python train.py --hidden_size=96 --balance_loss=0.00581 --max_seq_len=256
Below are experts of layer 3 (counted from 0) of a mixture-of-experts language model. Rows are named router (the router's row for the expert), up (a neuron's input weights, with its number) and show model dimensions 0-95. Each number is 128 + 24 x the weight over its row's rms, rounded and kept within 0 to 255. Numbers have three digits each.
Before each expert's rows: "comes after" lists some tokens at least twice as common just before its tokens as in all text. This comes from a sample of Wikipedia text that the model never trained on. Tokens count by the router's weight.

# expert 7
comes after: " ", ".", "–", " (", "10", "00"
router:142165118136140112157113120102137138140113144159151165132105168155105077086117144138122123144120128100159149174107092097101126179147122141096125106149103125142143104145128139135128101136087126081126159118097116107123113136126167095098078128127115116126127133142142103153187123080153126175
up1:144162133142143110136148118115150104163125113137145105143149150131092112137109161143150145108114155093080110155120171069183142159133113129125157135145104104151137098084158132114098104128100100111147155144109121120120150096127100122131129108093146095128175157080116096123151179135153132145
up2:122132101160140138140111164151137113089110124136160133142124113141159111131120101126095088123131127084120146121162126145129154098161158072195089121088145106122159146150123113129164129106128104171142135067125167112126119145154160129112138151093131170090123135134101138143112139140106109093
up3:122125130111124167107113139136116154098099181132143132128121132165118136096137158103138147130133100087092161107148138155144125083133137136121137117168082148102154121155096126103123093122142142081123140103154124116118161123120150181070158132091125117169138126104139112119174109103159172146
up4:145097110122095140149152153090095119093130139143158090131160079126131131107100143151158104148120101118135166159109113129109170088126160151107155121119108135089139129122137152108135157138164075084163138131147086130169122113083152126155155098121121108149107136125122133123102160168113139153

# expert 26
comes after: " ", " (", "–", "20", "6", "aged"
router:137197151091118123143112086116089124154121118137100128133103137125109142120140181134152107131125132139177132139101085111107124155128124173128109122130182111103176104161106145100117117132091140125123141108101141083101134123107124125150069140120154153139147145159118100163131130080131109145
up1:135124146116111170132138142112124117162141154130137126160123116113081111129155124159143081141122169120104163135160143144124146128129121150124086146112111115109163126150190146095144152160153124121146124144123135081105098132156139098090083084127147108091143140090104069148130153114083134111
up2:103101175142183120130125118094155110133135139148170152111112158144139135101081131096100130130157154104156118164117146130129038159126139140114156171088124116112118129133107111162175148128113116153122118120134117119094134124131157093114112145142114134106131120100178136119104140113159095116
up3:153177074100112129129167107121119131121118128124125149136119135160131122164134130145149090134140099156148128097144112132149154113111108116135112131156083103129182114147116136136140126141116133142140076177140123098109135103136105120117088169148126119149145123192099112075150084105170091123
up4:162152125155116139140152113135109104140159123121104113081106149114138119144137129123107163154122116106146126156176166105158158136127073130102079103155152118095144101125081125116117148150119139092118103182104112118163136114152121112109083154126120128149121140092135167093100121132127180159

# expert 1
comes after: " \"", ".", " |", " of", " in", " that"
router:167129135144133092157115095089124116125123101141161130099139113139123143120115180104131121114118127108162154142092120140130122127121138147115140097191174120083159110175146154187098120157102109126134146094121171118137081098110121134152122113112147136136113160148118138133108134089141085166
up1:080136119143102064121075106056145161154133123112116120152104070127151101121160144127150113154114105131134127086098146102165123162151141106119112152122139113136137139138127097138148126150130101151156146152109145195126091134122098129149122148105136148131127113156164154129116131127157121142
up2:114116139167135103153098124114101108156134142176119118095075126109106143118078155159124108072155144173145156076116180121155141126143101115096125129169143161143098142110124133086123138158104132150106114123097151133140119103100119097126151112149153126122145152123138107120096158126123163154
up3:102144107143171107120144126157093126166143136132140122108158134143100153142141106125148122108142105155137124164136123115146125127091122139125097086153131079101094117149130182106116117140139141086163120120114125162163076078182144141146116128121173096164105111136108123152070128127143135108
up4:136129154122097102155091071139167117147156131139117135132166107121129055110117126128089099150160146111187160102142151133122154135107129158096129136118158116116092145109109107128144137150080129152111145094155109131111138140138156125114159125093183127120118165112110141118088096147141123133

# expert 9
comes after: ".", ".\n\n", "ed", "ing", "s", " part"
router:156139126121146124113144146122154104157107096141152102140030167126152122095102136093124104128133135129140186118145102143087110138127101161125140100144124138115148111128130104181152145160091076127152134116124168112131108081135142153124149099127120104126127128147113121146109128113132130180
up1:144141125119158124136111108136093119141170121147149102111155076126127163130132123119198117118113155161101116178122108119106109089170113111134105123097107181133160193126116124098117103083160135129153138149133105155119149122115106147157134113139156132140121120112134073129132093096148111145
up2:129115091080141065157139118093125097132118128122143118116119139113155132138101158165133093167141169123097116080119111134094119116108144123105137092180102163104117128108136137153102107142128138115128152108134126119132149118103117112129158152098135135131178155175150165146139126121100157193
up3:135108131105120146114091141121161091131150075159149146095082118154128135113128130144071129060123126138092138098130170142132090156116121186142134126156149123139138133085147124150125133137108133106182103163120154140136125123119100125104086145113119124183135118098111146155156127143146146137
up4:128114096140153164134156128116132151101173080131074144121125150141185103111143105141140095100086104134110127152112091156110124115080117120134146116132133131182141140162105157133119128124116106136112152098125132112092142105093139150114135136155133203128086100142104148149150130111156140110

# expert 18
comes after: ")", "0", "1", "2", "3", "4"
router:125147067145147104167096073128157096148109123103112119146088137117138115132132174136154117131091104149139177152143141095097118172172143135131110117151119110122154089150107147138111113118109132142131130116129190148136116122105113141119087087123134138138154110145109093168147129104139113172
up1:137118149097100131128133122101116116137157113113102131193122076151125099095101081178130142132119105114062090145134104122186120149162131131129132171130124118095149165166170126106124108082126115117102132133129164119156147164120124116123119113144133146096130158155110160116141135132136146142
up2:095138135133101102184088156111109144157130141121135120156102151105124159123119161126108153091109142152177178105095117134126098144134112136113130130119114148130149106165103133094146133135127072117132130091109155085109143124099168121099138096134113150142135139189123127147101170152139164101
up3:133141169090125152080135135133144124118120106113146140132119158103099128104185132166147172162122137127098126131094103135077140148123145137099072152108136100086136173160093155107098128104118125131168107150114109151112158099134168135149101139099113165132147091127148144123114132130155113105
up4:150115113121180138163145167156109123119113142126173152145095120124088118151083115122128165143101092098138172105103146145119154148158126181121133111093110147141104121107147118159137099121154121107143168102110167093154081144130110131107102100148119133145090106137142148161101114119091116108

# expert 19
comes after: " the", " a", " and", " to", " of", " an"
router:113167121134163072120135132101126093177149158141138143101107149112105111092100161105098105088155147121141140124128129119151106111124087153114114148177140111118139125145130108171114129106104108120164137103093107086137112155124186137139132100156119126135106126101113139132155090158152176155
up1:125100147108127110120096146134125118137139153142126103085111180109151155112132143142149143146124115140165158132099172131120155145109176119108137148180137150107139167157139134132104113092119126115136121087073084140103156150136106096091103100126119162144131121093124177116130083144155093150
up2:122145117181123123101133124132184103087146103085131102132146143148118099081094137100119152135162134157105093120113106095165096110133115158142141127137085109163117152140151138121105137103124156120076137106110150114162139145132136125124124150170142131142141142157198097122086140122154118131
up3:139134103135143132110165123143128124104133153090091089170117112106116135145146165097115111134164152140170112112164161156148148166122099120115138105112087135107072153116114145131143109127153152104088086106167135121104135103111173114112170132135121120095124138166122085119154116123182133129
up4:108089140117111125121127105126115186126123174134120125103117086102104149104153144112127176169178114174134137096142154147125119098127136148116158114096135150082135126167110110115125133130147163124099163110142127144143153137087135138102078150093065119120126147154126111142141121141107092151

# expert 29
comes after: " of", "-", " the", " is", " in", ":"
router:132128106138158119111143133123140082156104119128075143098103184088151080129127136130122137098098147128146131143131142086146094142134104138101120131132142097084171117162133149133121104131130108132133141127110125095114121112145131099159104124143121188143109140111145116138193078113173153171
up1:113128140148110179112120160169106098112097128101109158136119147113107126077168099131112119127149141146150161145138129090141171097125076169094100110152165130133125124100139129134134154132137138110153082113124146131102142136115144103139075151179140148138118126170125070094138129132145144117
up2:130160092102136147098153107118119105134075153109124163126124138122138120091107122088134111143066078131143102132133123143110128118088144101128131163099099130139124158149119156109107167139127122133167147111136127121185155150176154152124150075134180109140139118105133133140106125133130126185
up3:143113080123094160124105124139127139137147094147147128136125149152138103140082111079163118136103101121172167129123142094087150152094143124111150101145139163130108096185097108141120125134109131114106106131123157145147112119128105129150146139109163113166141107205116140135118128170132114080
up4:169121113121117101125160124079066140139087122152091156183143133100130109132132137096130136103094116142134152105149099100147124120112114149120118163155194155136130080156111179164120137108132124145120116102083114104147110151144120103128131158164154118132130134178120144147103130127123142131

# expert 16
comes after: " L", " D", " R", " G", " W", " N"
router:121135138160134126108139146097110082138135132165153151132116138143099124129151128107100110156137105103148133167124079116154186124134081138123112151171082095088117133118116123139144155115116137147180145097101148148114129106130170120138113142140061158131130108099164124139128089088159109129
up1:112138146113140117084098129095145098132121139140136123084143122121130125133116145133135094149113168167102139138178118166134143104153123174140149130138055134104127131163139145133109165122159134119160092127083159064133139125124140118158134125127100068130134126126132113107146154067140134107
up2:133136100130122117098134169107118129100137142108131093115149144128175132111091150085115176134104163092127121165093115121127105092137110188132119090166119103155137156145145145129091149171138106137130136090122125139108106188130132134161127144123121107087155154114163145175104115124102123124
up3:163119123155127077141097144135143083103112146173130137123116133087169142139160143072159085102124146127172114147148099112138136110141129130160158140144096148103109162118127141107157145124150158129158126100120151125084113127119078160161124121105141087110085084114110132135137137151128147146
up4:149163122154148133136139129116137107125105140184157150160100131108172114081146140114094133142137129143078088100128130166129115103137117164086128138150102162120153141156089156145111073135149167127114166131116104139110093086137139128124130081167088145141108117088155115134134122132135113113

# expert 31
comes after: ",", " it", " It", " and", " he", " which"
router:152155083166119086106138081098127138177092106146124084145118137117117137102096141104111126117131139116169190162132124107112130160118103139160130153166128123104172088135140145173180155147097096122155139087120139105115151116112145104150125121108126137122107139127090133122136117125133105150
up1:188148089147098146171137150111138089097180110107091145147129125139118169140144122130137131105133167133125151131144116116136115140143127125110145118071083135160113128117141124121122105092106163140127143114141098118125120158116083150174120107112129100129064120140178086159142122117137128153
up2:150124149120152120156111149153118092172171114117172152115136128157138117104119065103157117150131111161153120090098168128116171106105114142124147140136155080136132132120156111114082159155158128133142121084138121106100094118101105088095101133131140121118160132094120159140116134168128097150
up3:132154169154132122092127149125099134109093155147144159165117118134155125107112132114123106122124136177163077110109114127116121127123131116109132148095091085119148144099130053140153146188121098124133146152132136131166174124148106129060128157128116104131156146098103154132143102151122125127
up4:150115137142109067107133126116108104182122145092151053140131098123134127126131148113156085115110151146128155082132117114129174140166138135136139104144093104141108111126134123134156141159120152131135106090163131087119163132156108170120175143107147172124122128098104121116124098139162115150

# expert 14
comes after: " a", " the", " of", " in", " and", " to"
router:141147125139147116154128122085132131149152123121116086098124116186121128086151120094135082135139145117154125181159128113137149131102120162106092155170163087070122135134135181138180136117124086144101106129104154126108116134128135099123091100148122141133103164145100117152162112129136127120
up1:115124163142118114081134130083109136148131086128149135141131130156153099102155138123140125123111114108124121162140078173157116118148143172116109150160113162166112123124116125159195132060110129127146090138152119180123115120080104125149109121144116117146133132127101110137134148076158130104
up2:120118168108125078115118138103125097154128123110135076106139159123149127156118146089109172145103124092111115136107124135129125097118115164164131157110181125131130158141152157163111145146079144171147170102180090158094131144106139126085132125106137130157126112111077124155138137108131128115
up3:135136105121152141126132106090093130153142176153143090097064103134159113143144071140123111102128101131129149164132109091112103124119116117169148140138137134080115146110146121145138133096107103184118128147128119135110148158121149101143101176132099143128182103140144123149178144150110156124
up4:099164131150139125087106142093105128111139148160190176151150114126124129113134136121117090117139109145151088136116144115161063100137090132153088147128063117155139132110148112142176147118106107129142120107162130157136139087131105114113129162159139132135124099119135116109180157127108119133

# expert 3
comes after: " |", ",", "|", " October", " in", " November"
router:139142155116127129116105091116142139144097121119086138145072108111108146094105143138162110118124115156163141154156112137113161150112135132112121116154171083077162110199106136140132120098131078097171174126096111112136109118147160105135107124115109147129129136141135113175123144109154098113
up1:114142111145149145082148108128052133146126144145104132117113153138153111105128125126105156124132097117111113109153155162128132149168138143099150104149063172094113157131139111104135177096083091085131120180103139122125124124162162116131135149128105143153149141144113121113114159093130122101
up2:105136155165129108160075144144056121136119143107109092149106127150113125112121098156117165126106109180129093133144132153129117112169097100127122107169117125140116144132146132162107098094126160142149120151131146100148115111129104127100111095146099155152159170120147128098084101156139142166
up3:137120125082107095135110136124107105118104168082137128139102169152147128131144143145131101096118129122150161159081124108077140118135145153164171113110154144139074154141113136137070154139159101116137139115123144150111159134117166156115170154086101122129120141127108088129106140120179117137
up4:077138145135147125089177169075126106094151155089122125111130135142105103152165120166150148142103115137181094153132119094107131118133136125108117121149144113116145171132135113155138105088105156161183104141119090117112126143144133150142129127115109119152156152090144117140116087097133106166

# expert 10
comes after: " |", "-", ",", ":", " the", ";"
router:131144102153150118159121115122100121114138128133097098115129157147143090092140164096136115132108132095136182136120093151149128171135123171095127096168130128099148128145097152142150118091093134128127137134082160127109088111160166104145101078112127158183151154132152124133148116114173141125
up0:145132125116121116120152132164144150157129109143103122166139116123140145162141119108125183124118119159135088166141143157080115136150107065111096163149109127149117128126090159135146104134190108118125123134112125116165091132157106112097085188113126139144138074133115139142114117088117102120
up1:109114132145170114131099142104106121140127077120156110152129141109109133138109099123142111105114115171123079107167115163155162161159108111098100132101130142106161135079151091146150154114139104174179141132087140150155113091142149112137140119151132075111132157099155140124141115137105164128
up2:138151135123104132176135123077164104147109095164140152135138142190124143118119120122089113117094147171109147096128133170170111129169150118174181123138112107111136142135082152088113100118131109115125127112116116122180129105127120114152125135086114165152118134099083115138131135104117143105
up3:131103169129143127127118110173167121138102121119157082166132104135131115102149127156133127120132119136161173128099123131076115126133098116082152164104154155132171123095136144103132119088100157110096118097183136113136115101172149106099154145100100131128125144179157121125144082127140111133